Experts of a small language model: 9 layers, width 192.
Below are experts of layer 2 (counted from 0) of a mixture-of-experts language model. Rows are named gate (a neuron's input weights, with its number), up (a neuron's input weights, with its number), down (a neuron's output weights, with its number) and show model dimensions 0-191. Each number is 500 + 40 x the weight over its row's rms, rounded and kept within 0 to 999. Numbers have three digits each.
Before each expert's rows: a language model's description of what the expert responds to; "comes before" lists some tokens at least twice as common just after its tokens as in all text. This comes from a sample of Wikipedia text that the model never trained on. Tokens count by the router's weight.

# expert 20
Description: Common nouns after determiners. Nouns for places, works and groups after the, a or his, such as room, film, school, building, song, language.
comes before: " of", ".", ",", " in", " and", "s,"
gate1:527493551505521420432501520513544526434617533436500489524488507504466540405481527452458425518539504488456395495499469477466440453533512553478451453479494529535504564513498535501520411496536574561477498437498461470512451474594493482520554509493513514580513508519506484515483517491518555520491490530470447493548551494575502481479537458497486525482530516525474506519436545516519460544519501468464508479610463606551475558486450514424527555532547446558487535451484531486501493427555535485448504421470499498506533498505422502544463449528494511563471489454512452453425504494529493519
up1:456472491516481415494514471659519450464536477456536524471569482492518522432486563504510444508495475537501469341437464530507496548520532535472436490525525516438543526457525492490521464506509531538490543486485484511502509614500470545523472533516485524475530529496466484530480463517454486545472452492482335511575418453494560433546524431540439482480522472485490496542512557474490498482532514535474493479529512500531508561561452496486582539475457501489493591510478500521534507480462556544529544500504518557501527550542498506480444506553476514503497497502442436525480512462533517488
down1:494554562478450497567574591553526497493499554519506546528474511438530491543510507427488479465518530490514527529473484519466511529428467415467496516580519408499473524549511498485520527461504524499522470453474538505406475509472454524567453501526489470490511423490490519471505482483415528463448460487543451512537462537486531491536460507579574498461489519502494502494573524511504492526461482500504337480551495496421568508460513513533518444540486556603518499443534472499488468510655503581459494538486526554512467456493547472553496487469517472478486493478468516503521479455479522542
gate2:505430557459456460420511468503504569455539560543447506560476494541514498518556540540492490538517507464508502476457483423508451524468535517458500479528516554527473520524516539502545457477507548540522480496543451456553492515482523497510492530495488514521436591513500464506455484419506545491532481497482584460547557500485553446501512502518557501509514494523413451523497439519516479447524534554480448502422398470598532459478496508438505551488526495497460522488474441459530497615519455434441521475439539453450449521545524485538599462512441517410506437434465533550448485531540504485
up2:486540597503502503409503529486497505502514440480584452399503509497556498456520511485518510441597545408520475456514508554448472494514489450577429483475481504498561436468475523496439475490420496484450596487494519537462538445502459504450494461486539463480587512536546629547475520485465511474524494541547460431428498511488475567519542479472530487552534476502514499496502489503449538547507520417521607539490523510524482478417460442517475474535524472530561470510510515497469530442475498510510453481498459462516558481461457572485462539473513495557460495474545508524510449551525508524
down2:515518443416496507547511525548528476482523557515495509506444506517614518494509475458425528518461521477437558525482538497456536450460483419513478462539550524486509551532479516501462538515490519468463494475549481539466513478494411529502481447552542482586512557569459459528606495485468517470490500427495516453490493450487487505470470542508526499499418537459446535406514622501512526455518566525522382521612476502474509514499513454534508589517467485480449485487457493466518428481526491563455530501484466520480565467507459495478479537480547531523482465540515524443494425539548475552

# expert 1
Description: Sentence-final periods. Word-final pieces carrying a sentence-ending period, such as ed., es., s., ing., plus subject pronouns starting the next sentence, like She.
comes before: "\n", " The", " In", " He", " It", " "
gate0:529441498519508494493458538508510499493564505485554457583496471465519466533435487489479479492494491539437545492528475448491436439565531526501542441404488341503490557493457504483512430403513546418484445512487463523506505541515400519499509508545485536520492462543620467500509614496444426487445558549526468539537496549543550471500494525567504528463505519515524539500531524547478536515465470562516503526505474580464456545535524514517458496497497447468530497482539531482502476514454526518503471497508522540462500511496505517589524492494497464515513476519415413459471494530581502554
up0:510502483520528493507539446505500532498514507445480493421546452544487468514538482508492545494505466536579449519504504524518504509455492572556534510553423585480524450417494491474460463533531454507450494515597573472463458444491574530568466554485545508558488555438443491545480469483521554617576526402522553446432483518478497500511441443473458520461480479463559487485442470481510503504445488514486514460528519463503505460529569473522576444495540525527507458521536480531484528477504549385484506476421553442502502443504552537396521498512469514503474483507507499512468553527457535469
down0:515505513537497490511514506482513526482489519466497505515547433516454487514548503583533495472529490481466530504556497460509480496511502526505500495520549409453465415526522528466525554525488456420491495513524529534451564464525484468493551528421582382483443560496612498494517509497537502603476567508551435483492562548467501521473464441537473525511562519451537463519524456489498458512481481531572480435556527500469509520469547464511479487521505487576409550509419430547494538474518497508479488517447508483400487544562535486484494486450462542457531473508461471464400568522408458518
gate1:497372501512502401465515466543544470481541492444428483528570553468543493414438503539437493549518471437535514534473487529483479465491543478490489464569477412551575468454445518478499497474512495518442466517543482516515461432528537430501484544544471497505503483473513480503533544500523521502512465530469493490532599497531423468559503513579479516481479546503497460459517519495480560562494466367500490524477480451472495529506509422534535456487465439550534560467544525518478509531483568503508508568505521551474521468422521482434486504491502524511557597552490406503531468495520495540
up1:449473493461486498547456439486470504476456519502450479551553478481508470509456512526513562505475534435423573536475505555504428552506479454507473616470487490524578517516471518417542513537472488429476520523498514483503463466508515463417467524521418480477487457475503492497544473468460519494512523506511478511523594499447429530563588506562500591463465534502557535462590561519500485559462525491467503555479467471459504545537509475512560429517427464517484517488519497523486424492512483497513505543551515480489456440450549430449485473500465548446434452574444508471529417529539559465
down1:434494516417505600513446454465543526458478490488467524510512469515526463538477573443517520420468527480478507468414463463512482472479517495492517494472518504463477519468509492467468454468558416515490556500441545486488426525506465492499591529539489522524465449511463569499509510496411496503470520456514505506536460465456443467476512485458456587499454523471521525514535459544438558499499454497457381494477524565527560520511496544504476502470442587502510492528424392480499450497472541508412523525490445523498505484462556447570534440453462542486444514499478597458485495547447515453

# expert 10
Description: Table cell separators. Pipe separators after numbers or names in wiki tables, plus sentence-final pieces carrying a period, such as ed., ing., ation.
comes before: "\n", " ", " The", " 0", " 1", " In"
gate1:566480511483496492523518484534449568460452518612516553535495486582496481500525453483465469484458551498473457556565523500538543498433538458527478452497507559442493509529525430474451385519538459464478525419501467489459487461436538478520532432518491562399469508474491512504558441497511516504502497484509491544519559491558501610526517488400540495487450481462511540512478484504573443547519532507483506413563469535499449573504520499538497520504518472509482533455575517519514525474518573498498501437568547527586521506511477536477574413474458449553477500523483456517441500515490501484
up1:500478465617494456486549563466477542388576489420448505540494420497503506442493506498501465510463506473487558524505517487481385458497476561426482531462449478465546427556474535470514500535454579487486522551449447492514479488572521418473438495447541510520515488458497509569387466488490492512553521546507507429527532438535585469472476557497518550529530470475447549485549494477509487485520454509566481447536481546484508458524492514479514476486546516528485575514476477451540494605462494516497499478475514466449482495486525584488495566518485434470439500523491514478525539482494554487
down1:488414468536487500497480463463524544475516497434569434564511495477530515471489419574551519533544468459520511494449480532547507532556453493552490499440460499570506454477503519464571436496435468460537496441467418620541554562519537536491529546495491441544507471450555476572505532511509480521439503517479604453490515452504514493455450520533482455511524435528508513494477566490509571531492466508482509473463521540520599505466533469529480536427421477482484436502505519470448491596518528486439481519452420493472538472545586532500478517490491464470536482504473424506550528505476528504
gate2:448635515489525524483468501523515560523497497634505534440455537438487469450532559439516547519476510515495485477508538494505514497458438487465518483472484480459424441501516476526561480527516530541462414458456543465571498531467509458553546503539473492587517493603480431492484490431480456532529461539496495457496491509470518515499597510489470508553452499462574512510476490493523459499498523442437480530508523486427484506403421462491515501538530510502513534460514561492535555437524447547494493514481540559549498526514506403534483417476475486471562520452489450534515549528452463530
up2:560433393539490479483467505405504437517547556466489484533498463542489536511487468516505464479461484501501551545479498485486487493521470608506498476477487539489491516555447545518492514526477522459531518549558429513478548531538460493485481504480498539456499466368493498594482500527509466448491525448493526580547578522540531420548460502547569512416480407477373529476480519533501532522523507520503515447498495464557447554540558507532544505542522565499537528527496503481482480538514563552474529498504499387538545520512497518503509466538505510476533444585505463506546482557540454523
down2:478454500487405411474580498410502530490527571473445417549509508529519546520532484458493470490501413490525489478466454473503488512508553511483533507502472492435419477450494507480468399450444485460540503461520483507491438488532501482506540461519486544527479472482499563602588460528499512479514483494529456600443552456530516496497496520562465536479481467543475582514503465485484541610451486470434536472515489525484489496551522462489511467468501494477552441398445482495522499512483530433441480512528448410526576558548518468510468486477498539509456513517505429553551505563475492487

# expert 3
Description: Clause pronouns and auxiliaries. Pronouns, auxiliaries and connectives inside running prose, such as it, which, had, has, plus commas and sentence-medial however.
comes before: " the", " he", " and", " a", " was", " been"
gate11:502500512499473552396456454516553472511545466520520521503468542475539494486551485479519485472503425552460501486511504504550482546501533479467495520534493497528536472461473444513525496466497440454527463462447512481495363495522556407472512512471550479408473435520466502469528483469594436515420485546491473480493489468491411527531495495498445447429471550533505503514531508611541519495498456486511463480488524443551470446492491458526571471472518454476500525440526488493499473475493501446489427460495452556623541513577538435468465529514502398513501556562519466470481515519474418500
up11:504508480444464549515456484497534503570496532552462458437490463571509502532507509500494465465455456573458482484467521497499470480511483489436489464515549453540474483486502460494469544457487419377501483534496542449452409501392488482566486487495517518445501446569485500523496457507530463532458509502494447479471542484484399481554530516548402501487446555489570498567529510537510507518494493466446475586462510538495553459479465469580514459489542502479578527445515564497469498474536458419490523499500459547584536553477453440462434500541504501515523498616541507510547469514498446477
down11:499437498495433488492497499475502489490474507483475513545586480487513458449482509483462589497469504545489461460551501499522475469500525537496459517490499503464557478559495608481455496530476462455422469598537539428439487559491490526511451571469537517518486485432475560545481453510500481504470516456441517473412488451491456513533541526484597534478529481505478510495489425443503462496552532568467534535458617558437501497454446546483495439548531481485551475410541513503510513475531512481459529507510480480496509467402458514462590466519534451492424482588526461520475439514545521434
gate12:475547518513478495511485481501531501425498517503520561455552537567433462494589521463503528566527566548496508514518509465513412461432554545492546513596442474513519430529506481476523504465555489492507528556467463464548508541521490418497470521525610497507515494490457494444484443397531503525402455521496535471495477570446537523553526436506515569489566534481513505497514506516499507456490502480500460553511511499489465446519477452531546518450530440590507459477460481458494565435509572498469520567533553471551517531550502402515504474562519508498523525544498500595482473520473433455
up12:526478524444567483463489450526521483540469511486476506665487521478515489487448522491532527510504525465493439512435499578485561514512549487494502434472489560462530548555462545444488445493500509473435552450488500487547386403499518513491534507467496462493513530482482534459445471461467524488444440508509523489524530480543564524536557479504514451456513451492391487498471499516497462513482439492532509512433572511563469511540564499437433453546510507588426477552456469464488475453490490549464419450468492566487506511521514461536511549579541456512435486465504506478513517507450544554
down12:518488519522559537492518531515509438477432488544536504546491471468535511471480507516500521522421470535510437468461546543469572468546607483504485504371480528473525517559529519458497434474540479525480504550462509501502451443512540471525504477557541466516543527504462540470478469475478531571444482556504502499526506480482481541473475503461511508450484466471499430527460462541391440489504475468503532518503606518540512450565533470408449505525517453558428468554512506518515414488497546624535468513473472485442520544458565516510467521543540488558454507480485513462516623532533503542

# expert 18
Description: Verbs and prepositions. Function words after a subject or noun, such as to, was, is, with, from, were, in running prose.
comes before: " the", " a", " be", " an", " his", " also"
gate11:558562410543476463480507491543611375485496516447490505499542516486450456479490490481509459509544517522458550536431483465475449487527459504525582540462515552543528452509489578543526523510502523523496560516498515541461529598401469483497476487601515505593544481544489512468534437478473480477503512515511472474537459445522465487481508550568474524397488565497530494457490562505497529523523443505460522502586559560456534489459462437561535543475487524495576462467556502505466505534454482565471499464443587493524542509536529491533497464484491488491504486535457455474561481504540490479
up11:602553431500520477492528427501509444502482551481479490500460460460505515537457451509486484468555504460477476538471504457379442517544565503460560556461489530563497467492533542593479552514457501527460560510484448539428464508439478486467490551534491475582559479519506438502523466537417556445517538459555481464489557435524444470448542521583449536441476541477482497472447521487553492529546491546500514438554540468448498481455467460446519515452483508465466507483581479523506488558432460537524481437462530523526564491517542528509563491492474468508523460524431458464520522520566508489
down11:577499467482493565514570464414382473495518562482519503413435461522489516497539460479518496453462492543480466452510571479558495500592507476390461489485498525528534495536574453552447479483505546497471545504537513533493492550547484492497504451481505495599492468491504398516580490534502495519478481460540518474494593504512448522539550547469538470465496510518501557493468462465545500411523472530573534433526516444407508519467497530493574456530479535499509497447442492482532536535527469546586494517523473523501542562445525522481550518470461469569508471459490516480470521514432509453
gate12:520435465503589484541535477485503518482545557566411476433406500500452454506488429494552511527475430491550401543492583516533527499463504477499510503462504512438478485545383467517495535516506490548483525447502490421539481555582421489529456430486546562501513545446512547544488495539550532509470420509535469483550514528496467504583534447500448509527512496406486536547480445502538512558533492527487514434452489527488429555482516512489496525519489595505496461514477532479530543499565448468507511436506506530492503447544463530572534469439515492513506501451474480501538536537487565483
up12:559501525507513526484524542524513488514488494491549480496491499498601533503526531452491510492513578534543589550467506525509516500621440538504530536473554542469510508466471448504496520443550542423534500477564540536524505531503503512484565502437520512514531451581475471477468444492442499454517507497505525487443423530473564420484440528505461473481504472578538424483592527512508486431449520464519520541526518531511569495500475493469453564532495471442447433442550458528530467565480464461508486546415455552494484565460485442443461544514443550512507513458514587520492592461489451496
down12:478487449464454462533546506544502520535465485498449471469478464503504463533449475518500518475478455391421487546462494515451534511449472460501440499525476521475546569493425471418494489504504436527509443587414516569537536481509467443498527500513460510506551507509414518518556510500513555548484526569490443466504460472495475610495480497563501536447496502448429435530484518523460489480454462520454482500557481493535561520595548553449482491539503549490519533542512541548577432463467488457457529531546534485491477577554527487477509513574531483467486493493571482481513535547599578496

# expert 2
Description: Numbers in tables. Number tokens in pipe- or semicolon-separated statistics tables and scores, such as 11, 5, 0, and number words like one, two.
comes before: " |", "9", ".5", "8", "5", "7"
gate1:457499489518495568509521540526504482490467456554510549458477541517508464418531516450516460538454494551505457462527494494539459456487540497470468484532434488430474483550515512572529462512616562474416519499460428454533474423605538471567510450539508561504472534547541548564523466468541489453536573584454469468588487507524473535513573500456434494499520543478498528481477504537519464433583502471498466483513441483478491494492507411498547425504502497543487466482537505460463455463519492495461504489530507558541497533426455510507503437495457564487508511460529436486421473471449493428
up1:483549469526501507535543606489481440485526403523507490509464472502448390563461471472505500449508475528483459500486501469557488389492493519510477514469501505485416570508554466556510509488423432533505582531504498500494504441521495435554445479480485488467526481456445464499434533565475461536480518547516559499489528448447495468545489528482562461560516490497455480498533510527533491395462525555589488462489507525543515463533522627428542568495478495537486445491546443555466455488548533490504532451490494544459468491469486497510537505463507511540550506499398548495506514425505462497
down1:489529497511522511424498486474506633501520514521548500495453432492479488493482452511632504486442499461500423453552519393442521512536504556479453518556522496589491567515500493530499494516462472553502476475514464508462463531440529522386460474488506504483556499537563524565480513514483509510507516497510503519478502527503438451529489498485587480534469471519490497522453520509445503485545432534441483466490486504504545442459540535515474535480511549434461566525482481408508565544489456461461509457532546489502511508466488551615536457507452465480473450422487566498526510453573592492
gate2:492566441553534497511516459436512498412547532509448540499510532469383510467506528485488493567458523535452487536552471423480486474467460552490494452538449554445460488511487485532560514485575514512441445552478482453553509473533446460531523468544465563521503465517462469547511528470526487431481478524447509524514518435534545535484511516542524502442476539506482540553457501536532535449557513492529444465545480478485484565441482482330513508521550474491530516459516489525478495502550507503463525527559449518520536378461548504568460486541430467515460501485468511550447422501467542488
up2:441421581522477491447489508502485503417632481646477440519521436556534439474519537497501473520534508467510471457426539545565505517490489434512420489469493535530535479493441506514559464512497495505521486418505510476491548463496551567480518469501466472547540509485565544564482454549494465556501531576534468515550532539508466518519556479390532475525449434469493476562518537472505492522512469538495541471527537465473483545480460559522510501522448501502432474473525492499504500570483490492532454478518445560500451530581484544541522496521517523547429481465430520512468466538481505558
down2:528480514573500490513445547552513532436582436454472548442544455517510507477510552498473526589450449568578511425532524458461543499509460530488456468521446550488540518528470522538483504484521531507399491444503492494492504487540510438518518500498462513463519537491527505463519458503495540539489470607535478542559541507503439480529509489451544399481544487485516470530485492463537423552467497480552621466496508494545458492417506550529423442503496549485485437477556580477585504455498481521479498489531425472576492482481561567472490515487468460532556520536514512542434532464477525497

# expert 15
Description: Plural noun endings. Noun suffixes and plural endings, such as ations, ity, ers, ship, plus the closing == of section headings like Awards and decorations.
comes before: " of", "\n", " and", " in", " to", " for"
gate23:498408490546456466565515553485494550453551463508511499530474475475503496444480534481553499521529575452474490517492511456520548425462478530514528440513510500479541492521478502487477444497503504490543419576462484474527595469572516555544508481549501573483507510516549560545553512591564475455513490504484565474512491490578577522452493468540499483518520474467512540542444547512510504479482589509506505552470438464510469484474512438528554517395553477483457476499607484510465553522484500540386537480433484529466496491460446518513580492590455526431479530486472531495484468569483477539
up23:492548513466521455559485517449503529514438544542506502528484558492502501528550499501504520529511474478485540579556537446595554559492456429514553404440474474419481482532469454445485444541582439544512527512489576602511505529540492489562478502537481549487476480524576545509538565550527518465520450577508420424511494467536476393520461505489547436509485488513483530508499501484557507471423502493504513488533474441475497485519498482489433476562565491537503376523457512495514591482528474456547507448554450520508510495533463502513496521559514524453529480447453484562484496521487486483
down23:567515461512557475503460428544468525516465407507494475466499501481542511480522460522552465572472529496498448572502523392472495535482465536498519553458521542492510445487486463422508536454518552529521470603573463549519479483499522497440479565485395480465458487523541564492445449459489540504494487529486498534469536518449515456483533543488471486548507451536502464475488466588544500496500492570568514494474516583470466413491462481490509524548561459537447505465502469484499537499496466501521513512543503468513498419513483593506540496436449534500478530557533509498587467412522477623
gate24:597515521570442463484550522512564444512640472505498486522544476494497556476499494553495407516550522491433504540474440499458473517534480498541524486496420468516563518488439524459439513546499495509482481488476439501493481498475514530467566524519491484485514461499409551475487561555493407467559541555518514509492536460513547558526518516576510553432579498505472481461538526480483482498488493498464476505482513497514520527497542491518500416514463454474529544611465569419470471538499523482461539619464532517508485466459494427437469512447537484471524459536448444480504429486525498542
up24:541500494498506555469465488510486493426571469500531548506516532533520439455501542459460507468449467493528491459464484466440459510495527514515442523491446511507525421511507487579477543467504520474566464456564525546472430445488481387469478482460486449510481567484423428441468507469447502588534485486508523525461479427534446535447418550510573607492540528571434478466490513522495494488504443505529511550572480500508452420480520524520520523523484504437474507530526485469484475494440448459505546540558493461542502470449524455541533500536530443476549564479490554555568432562525506443
down24:470507510565489502446494502486491578497492444458503514466522508506549488491463500540606535483509476552458538525478431486486485466507500449493463519526561487513474410483514545475482539514492501523484537446550485439498557423512516495535445514496480468476526536503515471456478482502451417589526457534523493526464525515511513500498499613461497517527483470469447408453565488523517461531561464554536615405492574525474474530523477431449533468479541532460491469551492508553495509489517495543566402505554391460506500541532543515493556560529510412447527509527533468491473500544570502570

# expert 22
Description: Action verbs, sports. Past-tense verbs and particles in sports and event reports, such as signed, won, held, released, qualify, out.
comes before: " to", " in", " the", " by", " of", " on"
gate0:520491505520569541463510552556527577501489476414489502541477504508468529482555427496476523527436509507517550525484564509488523481553522454406533523501383514522526443493519492487474573488483508465491474444508538493479509456586509456534455496488554499544490407530456513485517440521493553561477521503506505494549601571492520479464484507414403509437484499511439476541573554526497448498481468510486496479499560464509450551461458456440467482543501380544467510495495487512487538565479531523481516541471460579397525475578524466467436463546501442465465495523496501479524510489487457501
up0:474510578472454520469540486562522508495530471502437440506503539488503479520490521516440536526493430544515545513479522496556493509561545428492491507458480522509518479464513458430487463484520486548548431535461478472515524540538503501481482541466503481575514468505453528461491452426567473462436495550501426498512466549468501357560478435434469457472506481514536495438453527548538499581507466516452461524460508503560480481496458501490606487493445515521518453491447475515459469560423464449495514467422502462516550499518541476558370452600474479543472482501547470529462447488495462536
down0:513508510549505534520483539496527462538503463480563505469494461488475522526540492520560580502470446443506452470516439484388499437488442559475485476551487465497492526573446533429455529513418530508479502581548487462437487387474612501504521524522472482390451506493484488510523508482486483520501572481504476489441539508503497512486526520461500444425535491443404502472482430486435502489442472552518554433541511505464480506550529505458462497494541480493557494481477427513543460452574506527499501499478519496438561504524511471593515506526515431481489472413497478406537529488557486466
gate1:495455393555516479504538519523561541462561481433440566531437543555483457479509505493474439560495528455502480553506459445454462461492532502548487488591431446486491437508492527488560459503558499456471439494517469481506466496563486460498555541520553519513537509519477567470498504476459458447477500556438507466519549464538490523561512512499469523506480543487451503470495550585448514494581512492527447480503514483465442535492481493495515436549513458575554491489639523454498515480504531510462591561527561510424553475553453457502502484520502424490476535434456438539465522549485506489
up1:499554593506528483474512518492496474462454577529560449513558488445442519462551469452499533493499408502472461436504541544557510489528408490501476490406580582493462522542477522530489487464486521545497557497454489497557553444492478482557473442547477513546515463484500489492515471493529506499496538482546477546549483535515534423506479479492505418458525485521500530508495515459572498473419439550510489460575495506454505542512516475427451543465529561481423462463391504478509496475559454512486417463485506522601503511461514545603501472492529565532518484521502525461490467468492417544
down1:552482506489568556471455506478489454538422487494529475521538522482490473474456469431547471496481496520540517498479555522522507485552522530478544538510464476488500509490496482513476486499499445503468544513535530505479528544420507511437430497549475459432487529510516372482517463530548545546508457451540494487541517530519568512507502554509543529502496485456502500541479430476586488528509490511489705504462539465457583521518604513494446514511461528482431488495406510515451515537500513469539449504516492427483474501493516533470461529437561495453557462491476507474494563386564536477

# expert 11
Description: Table and infobox punctuation. Table pipes, line breaks, dashes and colons in tables and infoboxes, plus years and ages in birth data, such as (age 35).
comes before: "-", "\n", " ", " 0", "=", "|"
gate1:504474415478443466483522467459520499492523465494506538470455440476509496471494560516490467551516491474536511513606471469432519431557418560554564538598548490509466439511530536494488496528493468503463418540457514540547501512499470442458507493551461464444514458478483521507501533499449475490510525467481477553494522510557535487513466502554508563450512506521418631463551556510495548523436618445469464469479567559424452527540490472445492538509494576496579527551509543529495476448475525498507483534525564494462473543532470475491469474493470498548499433529497443585499494539495477463
up1:449524561462466531572472582448439490525459517467418562406502479525506465537479576500540507485475492482525534466485476507545491492547458546483554646506516471486487561500485497471474497548524508502556428497485592486451444571496490498446533541459520481538521511544503454497469513484523431493501487500501459451493463530488550448471519517539450488525507489437608580526473499510508504508460550490454534503501444510428522497488516530520495446536504599454530412461525533541557592482549481545516503538392519474500468545551426489473481485543530523554505462471491478507490504503540483463
down1:570538552451541498504486529541451474515532510396453560514546539502532420593499623468483447537478503499465537565496491528514456513541437550478446596483494485550454634529529566530547475480475527469563441459478453497461529494509542426471517524448503491506447475546525485519483459536531492474450514508496532443462475441476512468465545604478526526515497498548505499494469586511418492531493520508538461481500485506542509460523442482541485467505524505447577453498496493500503548519489519562542488542527546531502541518503522459488486477502490475496471487475509505508491430532622486581
gate2:521558518518468568398521511497524513393564514452471517530423513539440467505457511527472454604424481454530555530527486448525450470448521535463502531520495499477466478570508484460541469524458596480473422547511523554480495499500484486528520570517572496510530470508481511486457461454500508494516432464504442452431552534482492516498490557475427547520480625504512521461432522524504444404460480510442458532465531484475516502512537472488523484474588453529569429454474531514492516460487429534511531518455554453493516505526452491505481531508513457545490466527540476514469559445546502550
up2:459485496501510458554503478546559467509502475524595503501594547458438528432551534415448523429539504547464429492448501510486568492569433481542473404485546469487505500485463584496495505510524508496456540431513469477534501497519502515533473446510484481516553498435481538545520460496472437519528474497472540485605413462541527461482547443575492513466461422506476514524529563514444577483515508461531517479475567486549497513466464499515571505561430526571475535478547500474545540532518499505495536495576453474468448443529494495511538501506516544403514498439442487513518429527487533507
down2:511490466486474498490540463508521514465507545508496542485499549481513502467450544509468520488465587471577507421528477520453526509496485543500508459538514489520485475533436605570529497479523486547482456571524554465502514548555431466446485497524523577501481555571462459473442514487433483522559537515505596516468534535493471479518482572439494601520486510473465444495491533485505493449528605514475398492493514503538528581474535471535531447495504542418519454468527454449466485555530527395503467590510505498469473536557519430504512515450408484486494414506467530491450505529545501471